From a checkpoint of a small mixture-of-experts model trained on Wikipedia: a shared expert of 192 neurons.
Below are experts of layer 3 (counted from 0) of a mixture-of-experts language model. Rows are named gate (a neuron's input weights, with its number), up (a neuron's input weights, with its number) and show model dimensions 0-63. Each number is 500 + 25 x the weight over its row's rms, rounded and kept within 0 to 999. Numbers have three digits each.
Before each expert's rows: a language model's description of what the expert responds to. This comes from a sample of Wikipedia text that the model never trained on.

# expert 48
It responds to: Plural suffixes and plural nouns in running prose, such as -ists, -ers, -als, teams, forces, feelings, players.
gate0:520504528453485533490487435526531517482473514514484535479509488519495510481532466497500487472459533517455512478499546472439553486501497521505473472497494522531502513462505468476490478523523492
up0:494495553486551463499499516469446508511529505468522536505563509463504556508501539537479530518518550460529490501510517522513499485510510482522463490477470460504506490467497522538517469470515483
gate1:483491542506454502499477491491499514503486491517473523463519494478503495487501515487509509508534472520475512451524442508447511502508521501502466501542519506506489493474501512480506517469494488
up1:509447509526496501533503529529479487497496484517481549553510473498507481506511485522444488511482506485511518537496512493510503533515494533525500456532491500536515505461497540508524531478523534
gate2:532492511484499474503490498512463493495504442502525531531490479467483500510509492520517506481510529477516488521497522494504513506535496478500508521468444510548495554508496529551496457536497498
up2:497469537504512475486559506451533526542511530494436482481534490480466505506494543508527497520495527545483470495502514527501508480507500503474500528468505483520469504531459533489523495492504536
gate3:469523497495485504564475508503516535493519500497490500500509544512496468481493490506525499493494490449537519462506560530450488507490548493513490477489501517456506458538543540515527506513460457
up3:416499513514500490554513542488472479511522529523484487474509523537510504492505497475484527497460474489485546470532512493469472472489505478496548464511483541434518505520510498518517490494509502
gate4:504504513498488528498482478540498503510456540510525489484498484449492538505479453498524499506496485497519519485505458506453528483480530476455503513487477460456483508523450505504512548504472515
up4:478484499522508490523526492448500498497564499475477449448485509521479491521507459486486452473470503517524488521469478488482520452555507492526520504539536516563501517499512505479493502477531510
gate5:482500477501484470505522465493502525511506543504473518470533518481517469485503515475501601439483482481510502487499486497508518539488480509498501499529530462509505506509515455507495502507515463
up5:481455498508504511492530514509458504489528540494489507470508500485524496521484533472508499540527495531543457492517484496504478494478501541498519531543528476464514486543498532504504508483471498
gate6:531483452469537522541546471502477538459543492535472494513494517508480480489471436514512535511459471481468513517516486499486537560540529493495488486505531480519453478511467489518525462508471493
up6:538489514460534459521487469499522514458512494493497508473458521525518463498485529502490521499471479484488534511526476508493514502542562531521491504477501496512487506507457479508558504518498463
gate7:477422476506546490492512480539462536482484482459499500489566505467485496494529513496542503517506531509532471485503520490469552518496545537524500510449501453491507506496491496515497526467542500
up7:525573514499494536525536499510520476501504473484505506515490517524509526531496474492418533521456488481474492511541470517560515492485458492488513452490466525541489515527505503525506489526486514
gate8:496546513543496498528503507468488501515533491446513487538469512489568481500524509514467454515522536507548513452483477516491523527506507492527501520484521513497517481459499518521517458475531492
up8:517531500523451489528517493450470537487515453464492529476500503566467504500482503491506474571524523503556501501492433541509485499536481505456507561498512535518520511520530463555521497473484473
gate9:455474484500481502473509508539489508519514541506526486508507505506522460528494488514450514420484510486497491499523516486479546504513493516519472469447503490422472518491547527489502480473524479
up9:484497514502464543465554465499517508515532468485504525499527471473509488497530515482494511458477514462484496535490514464489493495543530507502490481523507530442466526533551500518475496480533532
gate10:498493484517490501462500489493478501517530470560542535487474474482488526504489491472503475470499452505472470496488534498450472477519516508529523514497484487491538523469493489466477508516492470
up10:476496515492467485521471505476531495523464516547537515501529475474507517503488552467512487451502478538503491490465533505451516466510498490519501530493512514510567471514459517498497508488528449
gate11:525475496470502511496482492473529482519474507487499506511524459441480490506485505528497525488511496467536470460525499521492521494480455422446500503488507505524465489522538520494485501509524481
up11:481509485521516475509484502514511504503515511499505528476488528522547500511537480447501479518480494508461509522464524498534524511499537578538488504477486499480541504447500490501494521493455527
gate12:526458478495503526491429533478530518532519487507485504517506467521519502525498492467497519480472484513558489498481497503474486492502499478513514512527534495538486493481515496476514502542526526
up12:457516478518491478521470525501434458514535495500467515481518468550522490500515483521503513526493504518536539446494480483523489498519514526486520536521528478530492471500517480543480465577474502
gate13:470517534489493533544506525462514502497472450501528513459512498496528484504545508547483507508509478525523518523538509485429507509477485474442513492511511543512494511479463514472540479517506500
up13:483498499513505492544503526534473510486486450479517540462528485488498535542524505527502504495537498502574524529511517488453535521453505514454470467497517506523490489492481504446526490534481473
gate14:499470473508524532537467484514476460480518520539517496456499497484483454496476552518514530518492532456510499454511470480483470514500512500456478525476522480489481509496509495510484477515512495
up14:468447450515525460504446535458471483440469506509488534455496499473524491488528546512516474513511513502539506479465479467485486497513495505453507503472505493471484522503466520533508496516529469
gate15:522539487505474528482542528494544474496501482501490473485476505523508517517526465543498484499491515438540519504489499490475496533505502500504495523511523515511524515490516534482555504525534485
up15:505492517517498504513510504502476503518464461528505472484511503466539543472482478510516480544484484462469485464459513482499481494495512549499509522491463512459522467528492484471504542534528529
gate16:504438506438505480543483529462513505508478475531508522485463517521468484527492486488506513515464540538471488491483492505531528467533517548501536493506488493489489526479498487494491465493508524
up16:445548501533504491453477510528488477469537512478505506508547500471497524475507545502477447507527499456534486540496521501512513498488550460485454483496556464510507465542521528502498486504490469
gate17:511493526517510484482542532516526506506487522515523502495485457532512486484484533493493467490523468428544525481501524460483482509525463472496489481451524515510514507488483479526477549522566513
up17:544459473500508512487510485487513474529493490450496527453480489534515473501486527473496498532474482436537482518468534519509496461529466488459499496489499547529486486495467455515480508501495514
gate18:538503549519492546518488477515532505564470479498496497521515501496502544518540498516556481500527531487491525489502546556477552502510481456524517499470479506522528474483502522504491489525490477
up18:523458534496480493484490486463494524514481543534433509489524500475524540521533494507550530496501469477469505466496511519489510506458484438529531472491479471569485436501518515495495543531530504
gate19:497488513513519487498521504494523465473511470498490503511487493477519535540468504495508518483485483500513516476486486512525527503532513476478455525532539470556538482477488528519488492519493486
up19:521494468510499528530523499502471486529502503527477484470460521469472534491517501502491532521497469486489487477459537527501477544511519549502528500515494497490519467497517539446502511502493483
gate20:479503541495476550530489489555513514514510502512486495518460515472509515505544533501491536539506487465474515498506453473507487494460482499512532484510537484515490524496507465507525502503522528
up20:511439475512511506464495520532492548495498555491495520463485541456493491477487488465529550526510467552489505519506486505484512527508482519494560461510520452541474475486516483492546514515508493
gate21:471546501504499505473525476503513512506536477480513554491510506502477461520503457535478496507483492532481538488538534503454465496486497520516528507484467494517475503528509511507485546508525511
up21:457490478534509527478557478527533539486520469508521534497479526518484475495529458555459474542478496505488506467510544499457482490498514490496534497491508501516482529508492480501493526494547492
gate22:511505558505462512511500479484483541533487465500460473516525489510460515536498485474492503501513491487495541520493483505504509539444557461473509525494507476514498537510504493498538528517514459
up22:480482479492490520496509524513492493501466536556503582497483519517548514524497527510520489490484501474503487464501534466493499521525449464503467500515488488486493470504496544516486468481466506
gate23:472522527488507487420490517528507504486498507516489457456524532510536514472481491448500505502503523515519483459499480518493487533532483487464473481472504524541521529512536513477462483512510456
up23:504493510473497500497524494496502474514510474467526497456483533475509464493504541541503539521518504493508515542497507474516515457490477495506473491517524487496536499489536465526473533492530471
gate24:509522488521470486467496482480463509494468559523525505487530472488458521482494456499486509478502500515508464504481534503518534501450469534508495491479436504513487522453499532519461485530530513
up24:514500493505491497566505508458526486482526467453444467496520511515521554540509484503504545468452508548467512476460485481476518482510472465518529541502504513476501527542494483537455484515499488
gate25:534504550497496464498525514490511500505485510468481527462486512478487447485478532503489518523492530455471471524485576528521497508520519456474465509493501496470471492450457534488502466480477500
up25:519459524550507517502535537504489502455490494492513537470525537535467487510496544540523493505475490464506512478477515506503526467493492466541502491525491496489478514505507483501516460502498464
gate26:499445535548530521455497490485501514500520539485515507473476565495510535528491488460539549451464501522533552489507487508445498492511530465466518508481506440507487529464517444455517541524523484
up26:528499498538524529473505498505511498481499493515517494422510534500518492545490482522500509501454521505474493478531542480505526473500521461488515467475509538488467500460538483485523534472475478
gate27:479451521509511560470524533482532481462504536496485482531511485498510487482522458526472504519529474533449483525524496462461486504497437544496498473457497463476506519442513468496516498499463525
up27:525503491487497552521540459468502493511532476507536480509543482519492504539527509551460517514507486518476479490515505483461467499532511461495501496447466478482490515506445504473505509518516507
gate28:488509491536464507503491487482508485487540483518491502473502527490495515492479532490499485465497518486490474494520516514536492493476506478483436523483435544522475526487518478512487527549498463
up28:486529468512463466488499473498472484523526526509531485509511520489481502461475522532484508497500490497502474479537495545527484505455486487516447520509453520550479517492518502493469534549522475
gate29:514476503471499521464529478530530449522495512518481483477465484539500499509514522524462492484519495505490497508518525508464492503564504499512422471516453503503463508466507528518459488486498513
up29:496511495509524507576473525512504515484542489480524508489552513489483514483455474467558517532507509482548496485471472521523532488440493520479568533483553466526515471526522497475529534519517466
gate30:506525532527468549533524508523506512507525495520467502495457480471474501468489539467514525481528483439533471507501489486508468506492508505463456499500504513500455508548480447490527489535514512
up30:521499451526543510500487526505490511499529469488454461484540488497526489503447461503495487522469504521521523477530497479509503519493511503527519521501509493501468508483501521541511489525507559
gate31:430531485513512541472464542519469508532499518479529521478480515530466552465525501498520462516519476520511516470482452547504483438504466496485467529508515503471482490502489493512489486487480490
up31:536475550513521458499542455500552497470458476481526499525537502483525440554499508520465516475483560501471510511513524460485532529501523516488522479506505496494533519492527512483510487513520509
gate32:524570487509486480507538540437518500538493511522464516509503529500510489490501526505511490478523545527522484529490499513458443468486520484500461530486482486485490498509476487489533487487485484
up32:488509545472531477520507535459476502532474480531446541470493500524473517513502531472531524482495544531507468538489502521470471468509515503523488494427531510484533479507494482536522502474482494

# expert 24
It responds to: Final pieces of team, competition and event names inside sports tables, such as Cup, League, Series, Racing, plural -s.
gate0:533450484511494479500552545501490535495514489538464488516497514540492472554544496512498459476473505482502524472495601505534510480499522528533472512486480540531518489482507498516514501457501491
up0:483475522505494521528493495456468558474530491531506459479516504509464482473451508479504464484477489472487488514528487547521494464475510532481496502459488508516495503510534514493503499491542506
gate1:495497543506493481497506480491532513521529460521497487474484510474450515539489515452470489505486492479468499446535515496487465516462501476461514501492503523468480446503480476452491532512504516
up1:486516536509528515520527543519482510537536505497508507477447540497460510518498516479472461536511470499470519485523496511487474510486542479476518526506466542480522488476517461523533511513495486
gate2:552490449502471460497519523510481484492483482553513520505500509490490502469468477496487478494483492492506503472541507520473490498472480496525487500497481502559545548494529509459525508490478528
up2:476521489493487491479480498527516520468480444500507501503508478475527481525483508557458481490511498457541473491515498521496507518442511506508504502499458517569499492490495494436537546508506531
gate3:504477517517434487488476485496502465507540487548508473547520476497534494497521491499463502485507517477538504501515514498463468483498531475469517506494465485422515497511494506520511514474512422
up3:507505482492473482533504501494499470520520481525492460523506459537542460472529473524492497504525515519517469497543534485475507521552516499489474506477473532503541509521497549524501497506509444
gate4:480504497496484534530494527524452502470521516513471484509469490514495480513481468506540458504525474472531512516511508522482454494475482514523542504503520520518503514454476480505464545474491534
up4:474497489513474502516511542501548497525516465507495429522510515502489462541452534462510488522506445565477474511532480443487467533478469498559505480526496539479468518533518504526471503463499552
gate5:514480514510454492455505461502511545492494505517483499486491476486531500486511467533574521466480500541475545522469495499481529491523500465501498460507496499517509505498447511496529505501537501
up5:469478505436517462550542499522492476484506500492458508471524513495489489530510524470461502529514495451495498496506508510525481532499544555520521496518509513510479522500485483512490517471429495
gate6:496473461498468514499529553513482505506466518558487482476500494504515498464530505502434476521506487469477441478545490513540494486457519539494475557534484486497485503515500535471459503471488517
up6:443509512500474521492510524486523485547509510514457504489510484542480460538498513497491496519502508472462529469530518497560490499526462466524485511537516472475530453516508549534494506489467494
gate7:527493515496483493486580510492513467518490491535518492527512538515470513458499462513544525525478497486504475531501467481512515513538502454466524500519541520526512536471498486509509474483506446
up7:499448480510489497495545469551485478535500537509522507538554543510521518453487477484503493514475493425474511532507524539502476512482498510505502436486560476511472484492482534499469522505513555
gate8:528515473504533462497502483515528548539504508479468520466524489520481486500469496492542491501456456489522448484510530505558517460473499516509506534511512531536539501466502482524490499502454483
up8:506521506526473480508473454499494464500493497508496503498487516532533507504499493499485531505533470487475499474485494494454556480477527524498517493497513498514489506463481505515502554512515544
gate9:513501509515520559525519472522520496498505513528499458508468462571494493493518494517459508488480489512501508503494524486503498475498499487461478524565518514497475474526541476484495471430497526
up9:498517516484508528508532470468517513546512489517473537502449482489467562451450462480497476537495466485513474482483511474458545486542506488477475535520497480498486494495484529509526512500519502
gate10:491499535495512504475517498520513511502517499462512480517491489491505509487487522483460470473494491526534499515428524516485527523482516485471486466508538463494562488467452497465525511496480474
up10:523497479540484527509501463504552504466486487498514520500484515461483501483528495520507496461467479503503481497478498490516508484539488500518524481473490454509498474525506521475497527502453518
gate11:493537516508510491507503521477531462485501494476519500472489527508481511499485521551523497507540474498504535479511463497531517486513482498503523465561471514523521510536514518512520505551529480
up11:487460477482554528521492467481526494498492519532492496538501488482509534494502483476459483462495460539445506515470490437476491482476465475569501502479523479456478492485539521510534485484482512
gate12:481489474478508478524538502529513489459511484521502496480485487534506494482516519480464496459462489475493506479513510466515478504535484536488495510512471543492478506435482510516474510496485497
up12:529502492511462462521559496497472523451518535545445472518481509463511461528486481516453486456481508463500545495523496489510496527551483504509497509524554526565471463444492491518514497480475495
gate13:541482508507547500488469567550480509458487495501439519482477531490484535472500494485477453471550520477504482505531528531482504483500487471523505520500506482461526496513540510502539523494498483
up13:453545533506500507504503457464517496520484509523536513513472472485527516512499529505502505504488514505484518470481485459504481522483507484515486509514463524526472470482508514499467466510511524
gate14:525501470488537479484495469483500526490529499480498498466513516500520513530526493459474537511532526515502495548483556503476447526504517498470500514495480495471464476515453537515498485508465496
up14:527492482490548452504500461536497508489497503512513510487486479541451447497537507437493534528473520484505499512459509485483492521519524491483552516476470527478494536502483518475502481470484505
gate15:523529482489461509550541497491490507489442573493479497497473500505475502481508512502477554452535521536483552504501480479481537524491491509521505506477470547491472478511449485460486481517458522
up15:508500497510538494490547493481528473502504512465498503506473526515506483470499546497452502493540494530515526507503518501495512484521509494495492495452480499489515520472478558465502505511478483
gate16:508478524503468456501465482504501489474485470504521506549498458462481520483496514496471499469499484523466471535507484478507501467498541532506489484498502521525495495475530474516478510497556467
up16:551467503490474482498493486505508488449469478518500511508516482482514503523504532516506500547502489501500517492478506482501491493500532530516496510479473494512474492479493496510493520511522521
gate17:507509523451540510494503484517536483520496495484500508516459462508492513548478560451493492494517477509492472486509512547473470528504501472476488544508509487493493483479521486491529491496489470
up17:533522468539497443510502486516459512491503522526529509514523490498476512483501459503507520527461486506522510501516509478537502434483472534469530464512476538484524489512459494526495506494509552
gate18:513448465492502495506487495482513455504478480525492557549505520505473523513455474502470477502508501500455489456494496464494530507490480519521514505479517503516528567478507490467507535511537496
up18:472484480461513519513487496490518493504510504494508479494473543536509489480471450496479493532477491502474524500498518518490514517436456515571505491464508500517495523510506456515495485512533491
gate19:493522493487523480528514494525511525471501510522500486486519504502514485463492523513486496461462487491497527497486534510488507528513532489492476509512471457512532491488507482505500473477482502
up19:480552503533463483506491516488503475484504528467478541516532511473512516542501503499476530544524519491513494480534494455517503476484457468533509467464524501460467494490519497487485501531546509
gate20:484495542455441515513500512524493496487502471518499563462504524499514464507475511491444533492517486482485488492508486464486520513511468504491458532498513494528500513483483511459478441480545495
up20:499503543488555482455459516546526481489507540546481477475522520532503531481486494524475526523505516542483520514526453502478467473542510509487469492504511494470516483521493480540490464479500515
gate21:513501474534499535502501465491534493529517495507514510449501547573478541518461493468498497502496510499517479482470527505531530492525543524451532452525508529490509492513484505532525503489490483
up21:506513515488502484475481461529507481511501538521515474479495550529500505506492476521518495482473549492524504512501492451482539541455509501503538472520484502475529498481527510522502480486501450
gate22:496463521503471504501500523519476474505469505503475525532474476483505542508455523511528477504484493473467527524496505496504539513509501489504489472532522514519501521463475474518504503509484481
up22:512512506510521503461507464536509451507508497534522476487530528498490473500511461524495531463453496539536490509514531513448501472472510505525491505463494468458544523478500523533515496474537507
gate23:474547505504480508474541471454534492534472503493525486489509519502516473471538490493489505475471509501491455502498495488509526497498508472458473473542491520460495527443511545547531518492479505
up23:508469465497553524522494477529524482513466502532487492532451514531466522475511520513602516484500503507513532515480517501459478505492523499519530530487481509523521521505440513504505504517535508
gate24:502512510522496472503542518508490511480516471476505454492525463521503476471527523497467493517483516497493565526445513518522509488498503522482457506540492508527484542516513479489509464469497521
up24:517525488483475500468522489495478480519508527530525518489490477519479527472516494508513490509455490501504509522496504490517502501512550521448501466505497529553520482523462543459512456510517498
gate25:513493486513505513472533548469502502492492496500490543526531479480527464517450515509521515506450468500508542523524473492449491524536504456487453483461489514475555502488491543537502473467511507
up25:494529512465471478474492499529463492539541499523505516494510525532496518497452517478518545521485526479517488500537513532508492509534461483517490496533527464502495490498510518510512528538484507
gate26:520473493508477507508514513497470482497497529472545515472522513495506536509489497513556449521560497438539487429486530494493508524482525524464514478532474521490520522530525489493506461521500460
up26:489516484455507484483512531514537492528483475520467499520475502509543479482504515477469518491483504500481515524527509487533487483500473482493486527470534499522457468477481498489471540525484499
gate27:541542498514513469500496493454471504519478524516492483502523493505502496481463473461487491527487478552498515506477464438505528491567533496478495518482476502497531511499513497498527496554476525
up27:499492483518489496475511536491507530496496516506536510533479478479481473488494474503516485503487461514456500534531463518513481485519502456530560494520535456461525490479513506484488480461482490
gate28:500542497492464480515467518459509504529477500489509523560467537505479489526512467497475502476528515500467496486497539541477492513488534547470505518518527510530520483540471507446475482501500536
up28:508488503522556530496492497527488490506523505511501453455525496478501515499490529512497486465485498506489531523550516473509490494496447482481511502489525487449521508481500475525532488511515452
gate29:486475499520494523491511519479454540514523522485485507522519474494486511506480500518472481502553522536485472500528494526478474495483518473495507462460495506469487499499500463521552506531504526
up29:522511504521531506499473508484481521507518517487515522507467499486492473518488518523485470524557535558480487524514502511529514494458480469464485474478491493512498520504480461513529523525497537
gate30:539461505510508484505504497497469535474488533507494495480497462497524506482512546509479501503490484506527513476508535476473520481457459513498447504520520511519496539498485484501520508485516507
up30:545493507520516484496493464494471469464505503487472525540523532469520486492509552504466517491505516521536476494524522516495484474507459499473517456549505511495486469538518497527518504495485438
gate31:502508504532505512504497517482459485490489533529533481472493518516453523447483453513531535528484476489514548462511547485499524453485516491453503501490497492469499476495495485507454485495461462
up31:501525540471465503513478506524502479485496497519489526532436528447486511510516533488515494493552526503546494468487519466484477484482501500512518478524464492499499556501507490510512505523520463
gate32:518515563476476511491544482493533464520511503531495503503510512496478534492484501568489487484510522498496519499491497518510491488505509470475478458454482468516524529510533514463472507463476524
up32:527517500522537493487521523498490498473468511516509491519501531508523476449511504518512513555534480504525524538463507514491470524527469470479482448500519477507459534506509532477480492464494519

# expert 44
It responds to: Suffix pieces closing abstract nouns (ation, ity, ings, ions) and common nouns like service, care, access, plus there/There.
gate0:478506496536464507543516492533506487511510505485545495501456503501500453477520485473484497502484512467515477507513509506438512462463510487502512551528497514506500468477489551536487536462525508
up0:429480493537443504522486478526504507490513534505548462517477478467522480466492500498500480491452485502486502497518538474495492509480511486527529508483514491502486473480499511499526479484501503
gate1:517531484486509490513498506540510471482540478505553504512523493510511472520490509512457512526507438479480501474524459514457523491480510447498508530527546466516464479499474475492522487515522490
up1:522481494505497443502526554456458548541486525486498499520542514512512527536526495464519492475488515516501489483495506472553502526498510512481548468503483467497531514468497480529481579471501513
gate2:504548476488521537479488509493492518547488523537541470515469528509488492498504504511521480501526493458468493475482491561497460483541458529530495498542501467507514523518483480487505520508513489
up2:537506512507524490493491529521519474473541481517508505499541467513526482485491499484502499498519516457503469571490473465540497498488523494468485475496532491457495473467550476499453505516468526
gate3:492456546463497476456515467497498484550483457502486506471512481526495491530484490498491523454510492486481498474499513483447439528526481540530475508497480489525517541462487522494482535517516511
up3:543494501525527478495491526532464497552486520471476503502507505478492551496529473482511492516488522515499479465523512521486502517512506494460480481500490528473494484522440505481523537509537504
gate4:441506520481527502502474489443555491491529458497453496537460506536506497524473512520475538492477506544516512533501537501496489493532517502509491503461511417509511499481529542543521539528510492
up4:501468508526520511519514464566475517499513492491530493506510463506491517467500515490508482455536514441515489478464479508474516497525497513481466513496495513503481486490455509476479492522510523
gate5:505566520517489451504507469484492504466480452512511484523462567504498443506499507485499474497483534512542548510456515526486495540470500537490511465470498515516487519491495501536484517510518483
up5:466469540491499463479502455513510528492510509483478511534483482477481513524488448465540528496475521509489495499488485465531569485536507466509517513544500545451545512515481473481492477509501501
gate6:506518520477490490509554458522472507542480459502524481471521493487536507470476494543530526471501454470532537503534460525495466472507482480511510537417512526542520531474496524473522462476505499
up6:494464526486491503514456478525519516480492552465504547517535479546465508512534522497483498509472526482466417484464483485502531477467542509500510481530486515459509503541503487525466484525493503
gate7:471516517512465479496487507491559492517504524515520464532513499482517472499449513499522495493490490557505482523484529521500528535490522479511476461546503489451489527464470443474510518474467469
up7:479518481499478486494551507496571502493518535473490469520495517467503518510463474509524498496481524537481498504482515504476525501501530468539471504526479476474491534482506440495501532489482462
gate8:511486509501499465518497509473490529465496483509506445510498490496502488462491491535511499465483501497493505481492480517475540443518485508487486427493496514528537498466476535470467503526506502
up8:543503523506481460491514542518516483511491507531511475487492511481510464485489466490505521468505526518490517505468465524513467509514456518455547521527512481527519493483453492526523455511515543
gate9:501490515526493520473505487466502538546470471515483540505466535486458489499473465494487550521486475475471526505464522491497484471534515500452515507486524475506512498479416539505510473545474485
up9:538546523462478468461470495489527473521510489458513523487459460457502478472472469518501546453523483474479471503492505532524490506510539502500449523506534477495477525496498521500481517481492478
gate10:523495535477497506514512519502503535475524521541484513499498518494509524526498485469490501438504496527440519492507486549479553479495495468526510486515496551503518497542516527467478474498507493
up10:466501527516520542524476501453495524495459489465466513504463510472494463482474493487492492519490448471480502498493495492522483456474489499495502505480523511538437514495493545517531497513503480
gate11:487504509548526504475524490527430496516474523552519536483492547522519474502502522502448522509469513518500522501509554467464503480492509524524501478529496520568518489502523511472542491455528492
up11:495454514525499534484494548480455520503479492490495535519475526490484507490507525420505490520488505518491481484530538474496495514509475518439488479504539462508503444461520520502497502461503429
gate12:488496465515507486514485559538487539478483490529480537484494501514549461510497528496468541524491480513487521520501505498479505474522563534520482514516515541544507529493476489480464486461532501
up12:496505468531491475497431491497506461484535473518523561526487496511517487476547480522551498493499510521479474445507508477489478517533509511561537553513483481482456481504451494498490472474534503
gate13:516512507454453546498475493510531499505505513518511492474494494486497502538539538540499524501523530461535432503514517474514520451509503456499491481460490499519516486546466463509505500505496466
up13:471508500427474543520479495527535513514528539465528513446466447503481517542492470510534489509511536490523458503519512511520519482462504506503517526485518538501526485522477444493495471540516502
gate14:489486511548484461494538515501501492498513458544509524486502497496512490514491493496484511461476493548561507509494466490477494508492481444485499484495533527496542493520534442551501525497478481
up14:438485531510504521483527475500505511525517503501504528513513492495469500513467456498471495476525458488492543520507462511508493529493495480523470511493557534504508529517485488560518520465505490
gate15:496516492483530521524493474522509451505513498472538488493505471450507431475514453488483502556538503485524506512459512486489466530491491499510490487518520490526514466486470486544521530497513481
up15:519529512491501486510486503551504451529505482497510476500511520489514494489512536522525476507485471478516501527502502464535494490490522539554543495484507479544463502517517497470492513493517513
gate16:485470491476507466475535475488533479507453492487539561480462450519464484514479493490504516466534458524530520479514518502492515499549520520479462498505476524440521505505482475514478527479495482
up16:499505513516522473457477466529524488534479471512503502529500506498452494473501526495550507514494524511498504473500491515515530464464476554508464548517516500505506477485528499512487517508501545
gate17:493507501492492531463445478527509518479517507501488473491483523499490508528476487495499480531464516509513501524509511514495504509540494508514488501511507510429537498514514536495530471492502528
up17:491504544546479500485500508498463514518485490490474545480512517486509500486545535502519538507524471507508543489516495466496523502451511495553513438523466544522505504526486474450458505516548513
gate18:516522510497530483509488420483520514532491517539496509564474485490516481508516523566477489526483455506503519476483468501454540503477497497504466522493504484521523484461510492496530512506491477
up18:469488479511521508508499531534491467450523520509525506528481484497497531457516501465501450431539543507495516528471499478521479505501485505498522517464555515459496511485494506507419478522506483
gate19:503473534486467447488479469550503509556507476495489499489499491455485507493510507525494490471511526496523493505507500504540501531515490510481476530490499506549502511463499535482488499521478459
up19:494550486501493508511484516448474556451521528509506524491516502494493442459517487484517484506551503516480517519534502502464497481516496491470520460497511460469515476522518533515486506459486496
gate20:453455482484488475506487500545479499433489468520485545512498526506519475523498472441443552467508488511520501508509530503477532506489503516470472433475526499472503535452481488503515476529560516
up20:514531463528504502520514513468484500519512521521496480488525478500487459485480494518516470504498522477465500509472484521561457502505512475517536545546481496498501474478490469534491535471433474
gate21:530494562432532518483527475513490504529504497472496496477516487547467521469500504496532507465497494501500530515511490518488482492502439511513486486502519501517526510479480489489535498505490512
up21:520479539454530494516524508502485509481529486493493537470491511540488520525505497496498521445477457474522542504507512497526522525562450479503471485470509516513555491506501481515538524483498539
gate22:496524521494481483536480507536485488516486502464476487494499546532490502521481511494481526546489461500477543487498485505528557496516491435508479512480482497486547502472490452537502491494508481
up22:527468503534512548526507471505482507538482500463432552471536524508549480501511531470437463499475500452511549498490542476495470509547514525514490490501495495522469504499502510517511487501526505
gate23:503537521472521490446516458545499520475486494559429500518525507521480473492442509533506540504512495489482532501465513536513525489500500491496487528522507508530531486489467497480491532492523472
up23:532462498524485460494530545483503482533500517488537517541464496516506498497513514484539489471515492510518495535459476474480461496477474470502475504487477486455524479512491494518487495494487518
gate24:473456501508485512481561513444547518486461526502492464444506495494551513500535541474538474486500539501533483485466485481434488557529503506476497496454518540518489465469514561477517501472508509
up24:535529497515488501523503490543462483488491440481498532516466490536495498491435528529456493508425430519508540503520525525526541489485476484496506526545508457460482497493502494446466528527455526
gate25:497512508517485501452518482497521466501494485457523488441528455497487521520507535485504498495508479506484501505478505481504446491478491514483474497499502461453503516555461540493480511557502473
up25:506500462477473525458504540465497496474474498524516517546502521527494482466480499532470451501546527495500509492489522536548534464527485426570522514508472495523491485479487494494522480491495501
gate26:440480487474468478538490500472532466494470520505479538488518522543545509502577492480484523532510475454515528489522504523509482477463496482510516480533493485482518439496519514510465499532514510
up26:536529558494507491448505475535464542529534491502496470553465473484491504512453478486518481470516509501466490478496532492503475507524499483489482545486498496525499538548495495503508520512516485
gate27:517500455503478517509473494520525478459544509471506513492485501470483521493491502497507523495478474469496453519515514497548535511496541492555524516521517461485501495501498479487521483483489490
up27:485506517540503564536510488518538507509497468512528509509474476498459471471534497484437494471508510510526495496496470527537507517522501482488458547494497511516536473464507509479515484474519519
gate28:455518506489465509545470497520486503503507520533473500492479498513559517469552534480461524485467473452531519526500525540522452445511529479524492464514486506525462525482499491509490505494510509
up28:499471492533485562541472570504475470497553494492510448491489549485517536470491493483461518466455476506472469502506501503527505512467512484477494501524565522502478472482536506502490486537524483
gate29:543485500508494499552501512479517488476469488533504464524539504476509501546529502500498512521493462524530525448491464487485480468484469525490474490430465529472498469447495510531532483499518450
up29:516482537494483475536503498511503501535548479526464534479518534471471456474442479536499506476524489479473455493514468488510522475472491544485477510522488475507490494540522501505512459512524486
gate30:461508514500498508538536463465491490531514514517521508527508489514434531491548469494516509521506489528463534547479433523505476487472522527460497513500480480505524533522487474497504491491467490
up30:547508473487468503490490553472495478519509465498503494491529523535524493524508503487458473508477499521553457450533547441464513526504450505503534478503505513469485486487466481536485502519517475
gate31:523482508507500503519507498518534461535511488498489508534509513540476514541500544455476532508466501457513519501514516494464540492498490503487523510529480524517573503514516497458481495485489500
up31:497513481532490506536507522526523496489528495539511473519482505513481508494525506481522520468503456525499528508528505523488520462536471528527493537525472462458537503507479506483495476501503523
gate32:557484491492519506486487478482497483506559482482511525490522532475518468490540474465500505515507475530510519475497476524495471512500517453501525522474554532473471472495511515520513520491515540
up32:453515531510502499483499509485529507544483469462520469515482489547537501559519487470486496512469515522492481544452518453508500485515491498488537492519513488457502526498579503570493543519543498